Below are experts of layer 2 (counted from 0) of a mixture-of-experts language model. Rows are named router (the router's row for the expert), gate (a neuron's input weights, with its number), up (a neuron's input weights, with its number) and show model dimensions 0-127. Each number is 500 + 50 x the weight over its row's rms, rounded and kept within 0 to 999. Numbers have three digits each.
After each expert's rows: a language model's description of what the expert responds to; "gets" lists some tokens that make up at least twice as much of what it gets as of all text. This comes from a sample of Wikipedia text that the model never trained on. Tokens count by the router's weight.

# expert 52
router:415514443454442577490490491567443465464540490473492543550431541540594556530504473486527587565437466475601437519497518531471512471519470508518464508459497547534540521551444450431555519572602469427398500471509515600508531570427516433526546536521525519485377500495469562467546586548462534457548453536595478445579426569546499433553524483592486551487528603454443428559558528478498484496583
gate0:477459454508472540519539499515536583512492460431456438496502495470430490513584499481542533495582558345513402576472549536404465454542562479486492437585481447518525510470490461534587444543370505473431513514539505483493557586549497555503493477512513473456512555403523502601457521546543372563540518397517574539481461473486589433515416480478534532588548544459489497512472498510608550473507
up0:475473500476489563451510474498522589511481507466470470457511493487410425502572504441578586437551499421503381551454486553448479454576526495447547465605444538492487522439500487519630462495374496426427476531535515460438554615513484613578497509534487450481514574425579539544486511491527418512495501423460557529497465491445600425518427477529549556585522551504485475468496515508576493478452
Brackets and math symbols. Opening and closing parentheses, braces, plus signs, minus signs and percent signs, especially in LaTeX formulas like (x) and \left(, and vote-swing tables.
gets: " (", "|", ")", "(", "}", ".\n"

# expert 43
router:437519491467504514442527533564436470494516521400532514582492541583551599524525424473513521609423451441581447556537508490441525483526464585420493488463517560536489477525505487513535493570537486483487532441510522531516532474430565387532546571557488554495438498485419582443537547556483559475513475522577413458596454541538438401566527419624562519482483527450477439544510557411547480477538
gate0:430481575499445490500586539525494478555443440563581493528474501421479572455535433460539519608516487524442497520459383488428531495499379522508519474500490507571421537458548480551543458540511461433568463430523551545515502426400513478427439510463567547562454496437615491542592515505531535491379499550415506365527467601535490519560449466461505462504516480503471548477469502487487439439484
up0:552440461512580505494463476402474469437515603542437508472582467535470322562444538455453492475495438478457424451485557509554475531495541504421530536510432481544421461573424479460481551494509471527536484588498488422397524509545599518667568526518426421508488523528452461479497449570487480453472532472523543592517509517494459510444564550510494499537494474438510509524589496544495541560557
Math markup and codes. LaTeX subscript and superscript markers like ^{ and _{, plus digits and capital codes such as TV, LC, NM_0.
gets: "|", "_{", "^{", "2", " (", "D"

# expert 42
router:432453435492462498501480521579476442520515536422576536653456563563581559528553502506555512587448418458542462597566526486446507453543492509489467487474503512550591475573474420487529500589583490492457479445582509549466580469465524414592448562579524555463474484494499524468526570548551531481546491501539455490593458534526497459520534431537536525465503557440443484541580589436559434451538
gate1:454535468513427465558457426555410578456468432466473446491486556458619484598487550415493421554485489481503554462459527465484456438482484485591541423507587447500472529549503399396433467542535596491535339494486527535458509504545380491486538544461504467505476522453491463560445562540555505461554479475397511475470484606429482547464453473577481459485521525551555508514473535548527510504527
up1:574442487520574531432542569444594412518532547498537537491520433519374536436532455559523586445518522531498458567505474582521531554519545535409457590475409567499485462454461575625564542483473461515450643524496477489547468488459623502494465462537489485477519466548512551467560420470420476532451514543589471512534508428575523454539585519425554515519527465433495483507504465463466487489489
Month names in dates. Month names after on, in or a day number, such as December 17, 22 November 1987, and blank cells in tables.
gets: " ", " December", " November", " October", " January", " February"

# expert 21
router:471501475474446491486476484544495434468492537480574492622479529541606520513539467493522570539479435529658490536543533451480474487540517496475417523465489504505504487606490458445548470549536488438476528454545545513526509472438542473547518502565455560457439429427461533423539556507452523459606464609523425490596424565514441508623571457534494562440509570363489437533522535463555462490525
gate0:499514437487511449453561527419452460486466596455566484473415516499527543503440519570531435514488556492614551382471478555519460623499508441582497525446500604568479516607530533526516590555466541571534534439551517537480503585501553433451481498478562488477505482473464473474500515460500393452528455452379540452463490494501566446421539545543445541498512515529468600456504592468415490451457
up0:573432430565527482471538430523493405432479560488578477505511498471494473501449538507478432484471559517543463432360460662404484535518507423521483568476511581538530504560561528538580562563508547538475485491518490596499460555483486491491480528530513484462453555478511494560541490438496437530513475439483587437451585493497576405425458569572484515520546496524423602500515539535417570510440
Decimal digits in coordinates. Single digits deep inside long numbers, especially decimal geographic coordinates (40.082059°N), plus table values, decimals and final digits of years.
gets: "5", "2", "3", "4", "7", "6"

# expert 5
router:473464474402475513478521498531469465526499572481530545556509550562554527453543438508607563569424367490539499562550532436486453449584519540429491468484537588551566517526505453422482416514533476418433536500531557546517523529503548431532445492485534536439492420418440565468550508571541559487577502573596490469549463571542504456556549506546555550411462549484416456535542541415536475426507
gate0:486521505493497488552531495589571449482429492481453507604503551518573537433467596478475424440464478442539485459589472526550544462507461510536532477575569430520607494562446529483554538592541466502519437437524409522577455481531482469410510518478448545473545577517512507433474515427452611467524429633592488498501567508537419559491489545495505586485421456466557453485568522445507441521571
up0:502518463536514467462620504524499566494561494487484453510553438474560532529536474424465502505511533536427543500395477546458458597493583548565445515497469593465467462529404517471540459459493378498538554473582484429369480585504471497453446481521483591526531547481399562518443471670508434517528554501497558539451482530480553413539446391491557538531510514524550468448502461482500535492485
French-like word endings. Mid-word endings of names and rare words, often French or foreign, such as chieft-ain, Grolle-au, Redtenb-acher, Katn-iss.
gets: "ain", "au", "ou", "ine", "ure", "le"

# expert 12
router:472480462463483521480490539567480397475521550464537544561476556550591528453610431516583548565430417481582440560551542463460451465556471559488449504432492524557545533569486457462527495562547458445455507419575560550540550521461550410548494541551481557442477474472461557428561529534497574469558478566548455454560460545540464459564567477548520555485455550429465444547539592433550468414536
gate1:502579409492548539493488538561451528543512553521433507537498643518467514491527513486518578476450499401551444501514564418456555469528520565502494558489473547575490589546430505525492568521498468561481609496549422583448575561411491551455589527548609509441453501535414557519486487526526464498503501505505500457513463507603397553479585479518572474452546555518508469561463519427560397468466
up1:538512514576452395499476472539492528537517393464450435492409463474526498556451540516561456445492518474506484498492537542380470522522623577530468518477514388493424564455490466507501534471411552598498533543550569554531550602482588513531516558451548505607493536481510571417490431516499441584511544604481511409455546483510520511559491424455519544567452537526439510596448495512526513545529
Table spaces and citation pieces. Blank space tokens inside table rows before numbers, the c of [citation needed], and the preposition into after motion verbs.
gets: " ", "-", "c", "r", "ch", "ad"

# expert 23
router:512468449497509535501473504571508396427522578480516550560483581555585513436573423535592553561409444475613459554541524476463483454546499545492452502443493503568542524582502473463518453536524451464458501415563574535555548495436565382520507518544499555437478474477464548436566537571465547455584482562545467483553472550537451455557530481534515551474456561442475463535553591432564478423562
gate0:423427438427497524468589500552482485571517527527501493518488505529464572511494448480532595534576532480537479561450529501503564424540392550465480474395439561540472545447439467436536532522581512497472512537495466553510571486501472493474443544530518565422443421483452539473413550410536583328496472590551513505540484514497518491580506470614550534486580500456544445573547516499564544467445
up0:457433437518496533463490451464558463501483572496463439527485500538490509497542481520582456522420571450514526519461428411583540510513481441502471531461554581536493542435490529447625466486530555565525459508467383403392484491484468511577511521594520440436561567420387541499429528512486459435456490438436495502508450531528567517407527463506451470413596420427583533507479528509550539554479
Single letters and spaces. Lone space tokens before numbers in sports and election tables, plus short word-final pieces like s, y, al, as in Chev-y.
gets: " ", "s", "y", "al", "k", "am"

# expert 8
router:479462467492440514501521524605505505467483521470539534532495564550650524520572434507609534547423419499577446535559536473434504512536469557493420496427489529561508523544528497494569466563557478469437564437540485519501527532488561389554530568527470528414504497455425541470533492521449523442603440526541490461531444505485409407564551452565578570450483539447476479554529579449571484468590
gate1:527506476444461422503491567452509538497445516473552416487446418509407420520517532509395597455520537465454579441476539549522457504470607454454458525466563440554483491471493511601519476619594525448539485460437497495548525502505508518553427484539513521482506519535495441518581458586541541555476500478503479528397424437497537554518511593500438393531607479524462442466510507495644489457549
up1:444501506486477462508440499539492407441551543478488492543486401533407502524444506529415547521515517610512486443451530484495445479467514468477432466513442409444484563509536522551455542545484541500565428516506507421493521509486597508550482468403437572496487599525419424545483550510568524363455441540540494509395453554642461488477433425473551499521469499565482429584480514574437445511484
Capital initials in lists. Single capital letters starting names in tables and lists (T, B, M, P), such as Tello and Tiberias, plus list-opening hyphens.
gets: "-", " B", " T", " M", " P", " U"

# expert 7
router:495485438434508505489499471547465425542501483459495551553433494575538514486531502477551523569409468504526451561581539498486431497551525543474443500429541583616582481547496522450536515537574447454465446483620552604512577530479542411531470478544531501407467425485482539451552535530415580482521435558567448507531451510531512432518555530564577528459567561420449389556493532449530464493582
gate1:474499496463426498512506480415506584531434547513477461516506508573471381530505442504432502438525529428522556494543578564454466530399510480560440509541487489518458582549552570535555490555547534549408469504605509569498509413608454453542450440450521488433473485431551467578483459500462509536500618501480553567449462539589529379470476450469433531473513548372451495523511502526469546470553
up1:561522467507593487493535516605518408500520447478594528486509456400509584486474583513584481515487539548479380482462433475478558450559504594467514504423561531487585422460473417502469452452467496443545551485418503482507530552403552573498581508522476515558457538578430525447476515485498506470470427519498492412499497440440459598582474559544584472583484493614518514479523535457469465512448
Table cells, name endings. Pipes, dashes and colons in wiki tables, plus endings of place and surnames like Bel(mont), -ville, -burg, and possessive 's.
gets: "–", ":", "'s", " —", "ist", "|"

# expert 48
router:465497449497509545475518529513480410485529509479520566524494548582577567443611506483623560510428394539571489555563541428498486438560473553502439500474499559587496570518524383473513458524544453471478501477624549555497554566461538459535489528555504565433491470447424556400549497521492569475537475551552425473547408558518509484565518509567561574460503555444424460553537506448528459472533
gate0:502544453507525511518508376517449472563547567470509581485518500505483601547499515535472461436465543551531501429509518530508447437512533552615585511452499496482508527584640483570465435554517414494444501466528511544409448574487449490497593518531471501482483487389527558430526517568463618514518538501549503426468545458453515492608439535508530461472470506427411439569416479547443483552426
up0:523468465506474551406536637542570511454491447528558436485499487581443471517562478481505528551424517506416522556451530488519548553475523452444413521542494468515528581484407570473482528412482557519561499559494470540532547486540510598512404538436530460548480482526496473537521484440567430562506386426493491507424451568592490497448524442438486525489527492543651592415497485431565492473511
Leading year digit and syllables. The digit 1 beginning years like 1867 or 1985, and inner syllables like ard, ell, end in personal and place names.
gets: "1", "ard", "id", "ell", "end", "ip"

# expert 25
router:464460406498421530449533546544461441503495503448550549537518608547552494455504452536601540556457363513543492519537524457472471462533500544457480491430511523547505522516496430424489470537520477417445558464571546565563556533470567391544473593577470546468465485413456531432501520556489558485600481540554460419537489530568428472519542493553512579444497539436446469530560522432598458425481
gate0:447528481462494539439395483439481441524437542523585523523458471491652540449443533500516610493489605516424506490431459490483513492490432555504467509521519474495519484494399436507581424522471509394584470517478463460547455589517503497582490556519465537537486471556463486545587481440450509450471531435512495541410417494522521624417527459486454495532564419521420499523494427491507452391454
up0:476526426463512533481428505445525440584400486551533480530490495474545535432492506537566589450502565502490538472405429501471490502471446523523454522526547475478532491457452418510529451476458585418602497537537419449582424572464507603544516573498421534475508466586455524483563543442411521422399538467516454490380438490498456657456534495494465513547538439472480543494517449489486461436496
Mid-word foreign syllables. Short inner syllables of foreign or transliterated names, such as al-An(iz)i, B(ur)lington, Nurmur(ad)ov, Murd(och).
gets: "i", "z", "ur", "iz", "ir", "ik"

# expert 19
router:502433486450443572500508557560498419514497587412572551564503582543532555480523452466551518538452447450549406523556550485501434470582434490444408520452514495537549519566518479495556478574532459438450458446496493533494539533475503483523571490567506525464456503496425594460528563539445521425564469542557458438591422587562476457606515458541532543480474575433467388553530537474535425447537
gate0:545400489461492583592475401599530487468521521504561502545443519524487554533530471532489517453488432462515467581465509610375447481517529589457511551500514442486529450544538549522455480533578479518445425512468542425479430475519531379468554370532435479503523430541500526461517397517507456498410511503505460469531368497563500561446477497484450532601517451471453531458481540437495487464577
up0:400584516537475460403491587436486481509488438488469483449540478468510468459489523505510490549455558537517528454567457392595576538502486477555492434504449612499438523445465428481536455442438526425549586479520462537534588502482477626543403630449538496528513544418514466496498650500497538480546486528487512490466625521463458438523538515526502508420485524549501443498510473542516538552436
Determiners and quantifiers. Sentence-initial or noun-phrase determiners such as the, one, this, any, another, all, each, often starting a sentence.
gets: " the", " one", " The", " this", " This", " all"

# expert 41
router:485428439476461535501512504545478486471532553434527570600530540590530523517549478476573536543403447544543505583558507493483457422477479495455476561449468528564560544564473470487527499532510448464426489485558525547535562523470530440512503562567483500474425477404512528434537519476429504413576426509548404505562451558541509398495513475557524522456442540454509479568552653371556495403519
gate0:511505518483570531527409521470457570588469488382489464588438449505542506531474478461549557582483526447532485508506521514466489501482533492419464509512516527496582531528496542509491454494458463604523518535600427429483493407452471491469725506506470528521512615472575468508464477440415486408427469474492535521454484464481611508572498575551477548444458439478490540514448495448497471544429
up0:519494545460570534532384536455491536591498512405465473632445488511535544522472501455531524603501494475493482507514510526468466486479570493413446528539526540482518522536522540515521476479465456592531538501571427404497498420506446492448706518491433510535514585486583477519479486441436479417417487474479561578459494446507617526566468564552493533452425446484522541500440493472469503542430
US cities and table pipes. Table pipes, digits, and US city names in sports and biography text, such as Los Angeles, Detroit, Philadelphia, Chicago.
gets: " |", " Los", " New", "arg", "0", "9"

# expert 11
router:435445473486503586473498523584450479434522546481540514538493522571618501494548482501551559519411464506558457517556488480447428425570411544475447482434496487539601575559471475503564517556527455445472567417638492531532592544445542449552537567532484500446500483495449550469517526498435543414527475511508457507533430536556493453524539421545543527461478539381477460549548624494529432445543
gate0:542503479420477577586558475533505521568512478426530529521482537576461550529514611435521526565535489404498465515533594496398419389437574517494506464614472558490617498588482596443457381508534500509503497479518559455475472557505505568493490456536451453413478497436553491601445427467561520474525478548495461554566510459509444535498471566535510465485562509487551508442457576529510449517453
up0:526471510458483578593548483489478526578472516446548515512497529563452504517519559428536561557525490394440453509563589468393436391437509558519529425579445554489632476592497540415483467485482483460490471485536523450447495522496470556493473464545465407404478485441541482622449431469542501470483494556470474574565514467518444543501496537552539430495565474468510491428465600474460418535440
Capitalized name starts. Capitalized word-start tokens opening proper names, often after a pipe, dash or period, such as Mid-Hudson, Cl-an, United States.
gets: " P", " Cl", " In", " United", " H", " St"

# expert 57
router:485449449428470524466520488563460498460509530402523508558513512505501553419488432474534508532470480470506430611542545451417490487565433551495396518500511498594571489558468451476522471536571512486422455464501563597515568494470504444567478523538492539470464434452449545465588502490455509484557426508533462437570446572583518429593504406587530548521547566424446428568613556461496470434518
gate0:532557618507502504515524390528411392519455571493495433488513470439443456469547526527476473501564497477541509449476399434455494403526474456519535458516504484443522542509507515499516540600492550533489396500578517577488448480464380455553512555539526527432412498400452593470397468512495453462462476480410558422443516450480429469512444485519542455452427511506541507551592519499510389493522
up0:513585580534445585534542417541401368537506497476456470459478449425482504504467543522494486574505523530523524457551437440461585470475468498542570508569479513419586527508534506461460495554467519564484385539586484518505426531435416413520425556497543462431450502415450531451418497494496502480454438565461539492457504521526432397536421507580488486501478574499534494547541598553500427517554
Sports table entries. Country names, team abbreviations and row ends in sports results tables, such as Philippines, Japan, USA, BYU, NHL, first place.
gets: " |\n", " place", " USA", "==\n\n", " Canada", " Italy"

# expert 34
router:483494502455432557446511543582445448454505605492520545554467565602586526524509463453540562566399474523572474517580564507437456451504498525430418480435477552552548518572457510459569489581542481467494516435520463543572499542489550443588458575519465493505420495513437545510547559542509552458547463531561490461557453466593445485553592474573562515448467510479412415494517578450586464464529
gate0:556459488480527599494446505548574470403547521521482572517535483530504532460577524564515555515435469490491420569551530470456484456518536467518519554498646474492447528575548496546521515506570491446496440425510497489501384540586493603413564475450430372495425467530544510491515537406517438477503489559413485435577528458488443491494499473432571460484382497489455553547448552508586473476524
up0:562503495491545554490487474526548516385515538523482576523547475486481533487558518568540571492419493492495419535558524492435444479521549470522539544517647512482455524567556519563542541551559547453507418420492525475460390529572480600443571512448423397468425474519542504490508533409523451441505482562410485444588526455514433489518488471416581458501420473448425536532467555486586510428518
Prefixes and hyphen pieces. Word-initial prefixes and hyphen-joined pieces like non-, un-, re-, dis-, Pro-, -S, -A, as in non-combatant, non-partisan.
gets: "-", " ", " un", " non", "S", " s"

# expert 40
router:504475412463484513509544503558451418493473465495538541515409492517578480502569359462525583541475475450560491602581564487443470506560458587468467522470485581628509551529496527472572459520598476467424496447543537585509505504493556430550509532542541478491461508443467471435493523584479537475525465584577492423516431540541463469543541470582553537498569542420416459597541515463553467463537
gate1:415502435527620453463434552619484461528583483366495393543570558516539502458489509487517437544508518520558480515528502499492489407509504540502582550471528483564434518433517403469470527523443529571461561395509488534505506461503482497436494547413518427417504527559391492486440503408513467519456479485464528537447506497440464526485536537516575541562643550488526528581459560448530489530527
up1:433489463511595464487416543552492463517560474394470372555558528546549490486498504489545444526500502521553498582557517533517487437536457543512584530469543485562417513442518435464441538517409558581485512413525469527464511494550480491475529543425513442455524534594379478497424511419529463519415504493432535545448494527404517523481517568545583534559655532483512540602456499485533481542529
Punctuation in lists/headings. Dashes, colons, apostrophes and slashes in score lines, timelines and tables, plus heading-word endings like Pl-aces before "==".
gets: "–", ":", " /", " by", "',", " in"

# expert 14
router:481446447456491515514540473556497421492513525448494537557490519605552501467532438516573523546436375479548460579572550489481501442575517568488446509469463500546500547548469401479490518522491498475456547501564520607532606499523537371556490531613539505467508437396442601400518564576494550452564475574522438509547434526511453470515521507573503533480484558436430430520514541464506504410510
gate0:466486527501475443470529515529419485516425540507550574521525489514585391513499461465511471542489453507481492462553504388397531563530444561520470440555503505437488513509515550498524408475470503584495494436431431615427499512466579498439490498478544540446536454468472524517391532452490501524482588438491529492525536453411468482482492563555592378462601500507372504419412423554480460448542
up0:536531442526519520464435460477558487429567462472442426484491517497458655479495570506481517471520561511519486512529466587563461439432554441502519576468524504532530487515493443474457541544488439405502516574510581396562490521519440496550514475543427470517512554527581505515592478545464517468523382455496467490477455484592551497507538426448457622526463559430595469607546588415525554529461
Mid-name syllables. Short vowel-consonant pieces like an, ay, id, ak inside Slavic, Central Asian or other foreign place and personal names, such as Říčany and Kanysh.
gets: "an", "id", "it", "ang", "u", "ay"

# expert 45
router:470491429483469510452462525516478369507496589486578524535524524580630507477542461527585588554418443494583422544589541490478442512534512503517394543498470534596530497521491469393480446558504442493445488454499537538502519533497528442507512554556466574493414506478455519406530505564472517479534391514575521499522424596536471453577584508527528521484457528452492486554568525478579498434588
gate0:560489476386529468513553529496489497613506457547546573504466493480612531516537596520485507575444431476503427474484503501612567555519493505520495475516392533520554524517482537443371469516546494454445432521528563444527488448444472505477471515489513506444420418507546515514454407567479510449399421572578538458478459425467561397468507572430521531416543442484458492467556498502554578510552
up0:546475513365509454533503532501542529574559487567507549500499474532548512533453543499516551588400494417527431452525491494575573536521513462507502506501368495508601524532450539470365524508504460466417406479517553391509483478436467543442467478522485517419419430549554539551418521480438475474460475609529540416437496514468534410495467574438533531460582467495473496458543515489537565538557
Prepositions after verbs. Prepositions, chiefly for, also of, to, with, in, after verbs or nouns, like bought it for $3.75 billion, sent to.
gets: " for", " of", " to", " in", " with", " as"

# expert 31
router:460429413424457518518440560526473475464585535516602497636445503574611534496512420521580507523453455471542463490521545484474451442543506529485452502438536512549508589521513454404492494540529453398461511438534506564516557474488615480507527570590510546475450542394456484447546508584545533481524444533539432470572438516553513447528531431559540523462497515428444455522525549435565481446556
gate0:559518491476493518536484503502563487508510491441564554569470552469511462481392473562440527463485471437397519491481589504439569494506551506509486422516431510478489425467387461511443470607523404557483486436556554478482552454522494402406467525448479509496589503610454497460480459500545507538442453601497484381500495499419479435452477510452535496494380442509475571391496508438581448481466
up0:461454532518463520521541516543485485432485484561416469500532407554517505494607483446605507486628520535564475482500453518502422463523514421479549621488519448476512544572568559573559582425439564426470489490470410551479504555498487549585564505485457514522490480410560465541538523451430570482504579446483494561542519470579510579473471605551539527500579493453467489581466502508393539528453
Line breaks, list metadata. Line breaks ending infobox or list fields, table pipes, digits in years, and citation words like ISBN and Liter(ary).
gets: "\n", " |", "\n\n", ".", ":", ")\n"

# expert 32
router:444471429484444520512512492559436465529547538471565574571463542550582497507580498539582521552421386501532450569523532495445452502573468529480441523488521504580559537640435425433511512595534421469443489471613480625513543502472539423588547573582509546480492500482502514452554525541548530485543463510558494505560467528524505472543553427537564507450494530421496470531553562471532480410540
gate0:525507428490555492484503563563533467529467492482551511419508454484490498480538554553512475584520369516420553592499529516485558529553479542456541544424383483484415498494539510526473486480455415505476545549542619574617394492515394530508468609488492416517472524605495446473553447505449500533548476437566516531511430491425534529487578528480546558453452485534524467512512527440507596489599
up0:527507424477559500474500564534563459530476480495557503403492472495491495488528551556519479566508344511425538561479529525491545515572479548448554557435389523471402509514505524543490494491466407521499554537530587560623391475504399517495472593457477417533484507614485437482514445501457480556557489418550514534488432475434519514481582530463535544455438484548524489496491516447467599515612
Month names, temporal prepositions. Month names in dates (January 20, 26 July, in August 1992) plus time prepositions and conjunctions like during, until, after, when.
gets: " in", " August", " January", " July", " during", " May"

# expert 54
router:436509488418451556532534473532451468516520599465562494544417569534566496551595499475556545589430465507557509527520507517425446483556443557436418516474454570543568501538516466471500501531527455451477478469514485569507553538492611477499442586559461481437440454501439525473540574474522558452564388598543464485534462564520476428559573420508538537470449574447436478525577595500541459434548
gate0:449461478452528608569422516486444467473449453477484521476428536514544513505535555529583530476489522537518490497433524383428620501535517524525482556489513513500512529489568431496475464399450558518493553592510551571565482549474545545440495580614534431550486448532530602484431489545498517454409485452503472511447530595553563477530556413474552467424459601484523606575521529515488543569470
up0:431482490422535620592452481502453478437443463487484476448435511515494504469489566505533490481489490551498486522477502397433627447508547498485471559504477493504506523481581455485499463429378580497479534539550545622552488485512556578474449547610503452537444396509502619491439505546514497415462475479513525528486476555529531495541514444481527456418455569508521630557561432506436551572451
Military and official titles. Words in military and government contexts, such as Army, Air, General, chief, counter in counterterrorism and counterpart.
gets: "'s", " (", " land", " the", " Chief", " \""

# expert 63
router:481509425445474496473541507527505486447542551458502541588450565515579561416572473521534510543451445479573466540532537460409447439537429573491413503473467483622545511528499465422528461609586438430418556462547491568531563461390549428536496550551480545524492500463463523439546505519414553458541457517603487444546478550497482462583515486577508508522492569428487466529572534422533488457559
gate0:584531486554564452467490404482638517461503481571484470526453484522437466444578620542449447459515516544527469493515565442452511471481406457587467459547459448537566491520516471458468472563509573473505494461607537467470529429500479484530522462383536449561562429474515490473479378464463513520505515563481541518401491450426438569517522460493502513614546508479462445473552510528484608483600
up0:542496470471560479466478440485518485502435447479511488472445481474525507564618515519499483543450620539589446437444435514571476548502595527558507454512526498524486487602501463586434478505457477566443556478486537411421512550510443405477456469491481494451480458547542485497518511403586617493436533613544450487407500493510550520496522560486424533452561638455463472441449535427477511542568
Line and section breaks. Newlines ending paragraphs, table rows and section headings, such as a period before a blank line, closing === of headings, and final | of rows.
gets: " |\n", "\n", ".\n\n", "==\n", "\n\n", "==\n\n"

# expert 27
router:417475440453466599470510528559468375470520517408570538545505546554532561453545451486572529529457402534545456548539497448469458466539458555445473523468536539584516591535467450467518486573611468436504550458556531518563563539438564419534488541535444559453516435464473561435549500476526541411512471557584441462543488571527477476583510499554506532466458531449503435559529564454597447502552
gate0:498399513442478463509555473485505516543501482524535406559513494549437436501512535428407458564501468509475540371613401430588540438539515516455526467520400551519532574459511421524478496473404486558452433425509485465589437431471507480457545415409608493543502464425565503469493518530540462439542542530508477462535545475544445482550580575501543532440540548416475511565521477502492479445471
up0:420519500515553563404490520480492483539485394483498559565427490528501573546461451574517524532471452579510432571531557375514365478606579400488513467487469471421463514403469531448453525340465500464531542597494540454465532505479476493540491535532509497495465467522527431445449458556479546521466459452548516489514397440577452520459475463458452487594468504527501474465520487480578543521555
Mid-word consonant pieces. Short letter chunks inside uncommon names and words after a capital or initial letter, such as Wind-erm-ere, R-ag-lan, t-usks, N-og-ometni.
gets: " t", "ag", "p", "ig", "m", "erm"

# expert 9
router:426458423470445543505503522544413428501530494501618558569425534571566536453597433485527557538367470452520442538524522455455467486567404539481484536469483501530536478591482464486530447555517516439451492382561485544497515541423511423540502503552527551486456509452463557429514561555425520493510496546589502470552458517538492453609532477562510537520526584452509400536526515480522469413586
gate0:484426616476561452420542495527470484451505426499410566450470541567500480461510453484416453534552522381576512495462497509448477502587489545485510504421532500487428508498477562602507516433496495525490566535464402482538448561471414548507484576489512528533416458469502533485491580563465615430411456613522558494546483411462542566553473459515460494497428428559494480536595517499571526487460
up0:485616424579476508538512523437524547581517584496506479575513535454530517510558504492565504474469540535321513478528530515498456459382508458460491546529422571442565494530523463417517496511497518492506472508507607483523546468572506523458453486472478455473576570478513478530571407438536364546587487458541469528496530537537504450450539543477563566558552526387538554492436505496389494506560
Clause-opening connectives. Subordinators and clause openers like there, when, where, while, between, during, since, often sentence-initial There/Therefore after a period.
gets: " there", " between", " There", " at", " with", " where"

# expert 60
router:441452483434445553496512516556467453424542516463537556551509547514518524439568432516527606536458439520580367493520543506420463538521465536418464503492454495516506585585480429410525495525561429434423523489511524523488536512496585465572521528559473578480485492492440563386523589492522553396514464534535480461518462566557523479534553480536551598518470628471490455531577548437516427467508
gate0:506440474442464511499410391450562472517599479481513479479540493507413440536551473484582602508506473547565525533513581473505465516485383452531454501514452457545430455543520476491437534447602557407568561506449554439491504424399553487518478540411491488449578606554530468520515561529470565487563485448520485484463558633546471502436478443485496465520444561506523475603529422482515531523524
up0:431543503556513489424571589503429463523498572572505489475456495464606528457409566565428444553536535528438474471512335502498496496492587527500527490497576565474579557502408527533583458582406512564478460491488507550505501563518464539455500477534476544528489422530478540484453398472538462484481497570511562470521492381472506540532537524539441574453552377532504584496425545495501530530518
Pronouns and narrative clauses. Pronouns and that or which in plot and biography narration, such as he, his, them, and the stem convin in convinces.
gets: " that", " he", " his", " the", " which", " she"

# expert 13
router:490498467468525457470535530595499453484546581408528554575517543559542584492514487501506514549430422447551447569548495535422485400573519522436439524406452505555513547529468423484513466554499444406501460479579539590447552501493503449508529527536541557454458477496485525423621541516477516465565374570521485498572451545555480475529497430555534552508481566481440482553562571406537475440581
gate0:590574528548530448544530375541371518464481414553595470518480529491521405454470521504460532449510453501465452488485430535520586457453566527525509568551475581557423515517474524490507493527540487543508516514548559542515510500474532406511507446488445568552511527503520474504490531365465486555456427482617542597467406611517475497427475561453478604499467515564545411440489530475534465473473
up0:474500471548458435543490424499494498461612511518509452451425550500457471483449467473537476531502459490542471540590369515433568494620547560497565457382498572500403562579460457487486480444538488547463483606531519430566607449526522551513530454535600549508527483415466448506487466534526474484500438445525435540434491526564483573468470479468440475419485510563432415545506487504567568553470
Sports season terms. Sports competition words like first, second, season, final, semifinals, series and their, in match and tournament reports.
gets: " first", " season", " final", " game", " second", "'s"

# expert 61
router:433473492486481543445506508528458504463509591458578565591491542563601542500545472529534576525448472478531418562591533442472452477540494537495403532474480576535506547557460449458537480578529431465454484445519475535561561500422573405605529520546486524455492511480451537472605572526520549443540472602553472505567475613541443473539508459525574570486437571483477434535547526443554496440568
gate0:478524533543553417479484530492501550515544458512545581498583513462414436486407430496422549507474495464545505517497504383448543425552479488464552560498550566510582453437406616460480494484562585474537516491530507458482531421441524543428397470541495497476478540491589501487519534497516436461495386496649505561500460513461451612475523523526524400568562504428563480435447514516510535510495
up0:547582480472578413578463550531469464590528480504598487623639541428444453460478484551447549466456498483495484533474495451435506469512476413458483520564549539462521523431429461541580432473594569536525463441459550497453542487480508520441451479504479517488426597492539485552482535491564366572524490466621603489512481520486435486508521468542499457528547474481594507477558491429450497507528
Opening quotation marks. Opening quote marks and parentheses before quoted terms, titles or statements, e.g. according to X, "...", or meaning "jaguar face".
gets: " \"", " (", ":", "\"", " the", " '"

# expert 56
router:453479406455443495500467505516465493516569526458490581517432556547538535500494460526559542566460359521515480555573510502492439516503542565484474493483494550597561470525507474446578505529486401469398505393575536599495613503488512451534453507612554564454447470451445570480500545593450504505566483572545498508518468551539478479558537484522545541509506546473426416557552548406516447410549
gate1:489505425528506542488427496484515498629499524482559381532502502505448595476534449480474455550532517411582475492629573514526473466479551542533519556508571602518590548496558512472507470525525577483436521515513454567476533426529433483488498584624569473489469473404521554414492499538530496434479547492487558475534555432531575526459495498518538487600496600436515622557551507512479561527502
up1:440501485566527531529417459575519531693508503573559460580541487471457584467487453463438410507519597506578542512574533494512482522466503497580578541520549520525549517489532502487502471525525524429567537475510475511498473434543492403457504566502497493525493496387552574471408487574501538425553557532474527524535553444547523617404471508435504498512473481486481637567482495510434464472551
Directional particles, noun endings. The words away, to, with after verbs in plot summaries (backs away, take away), plus noun-ending pieces like ance, born, ion.
gets: " to", " with", "–", "ance", "ion", " away"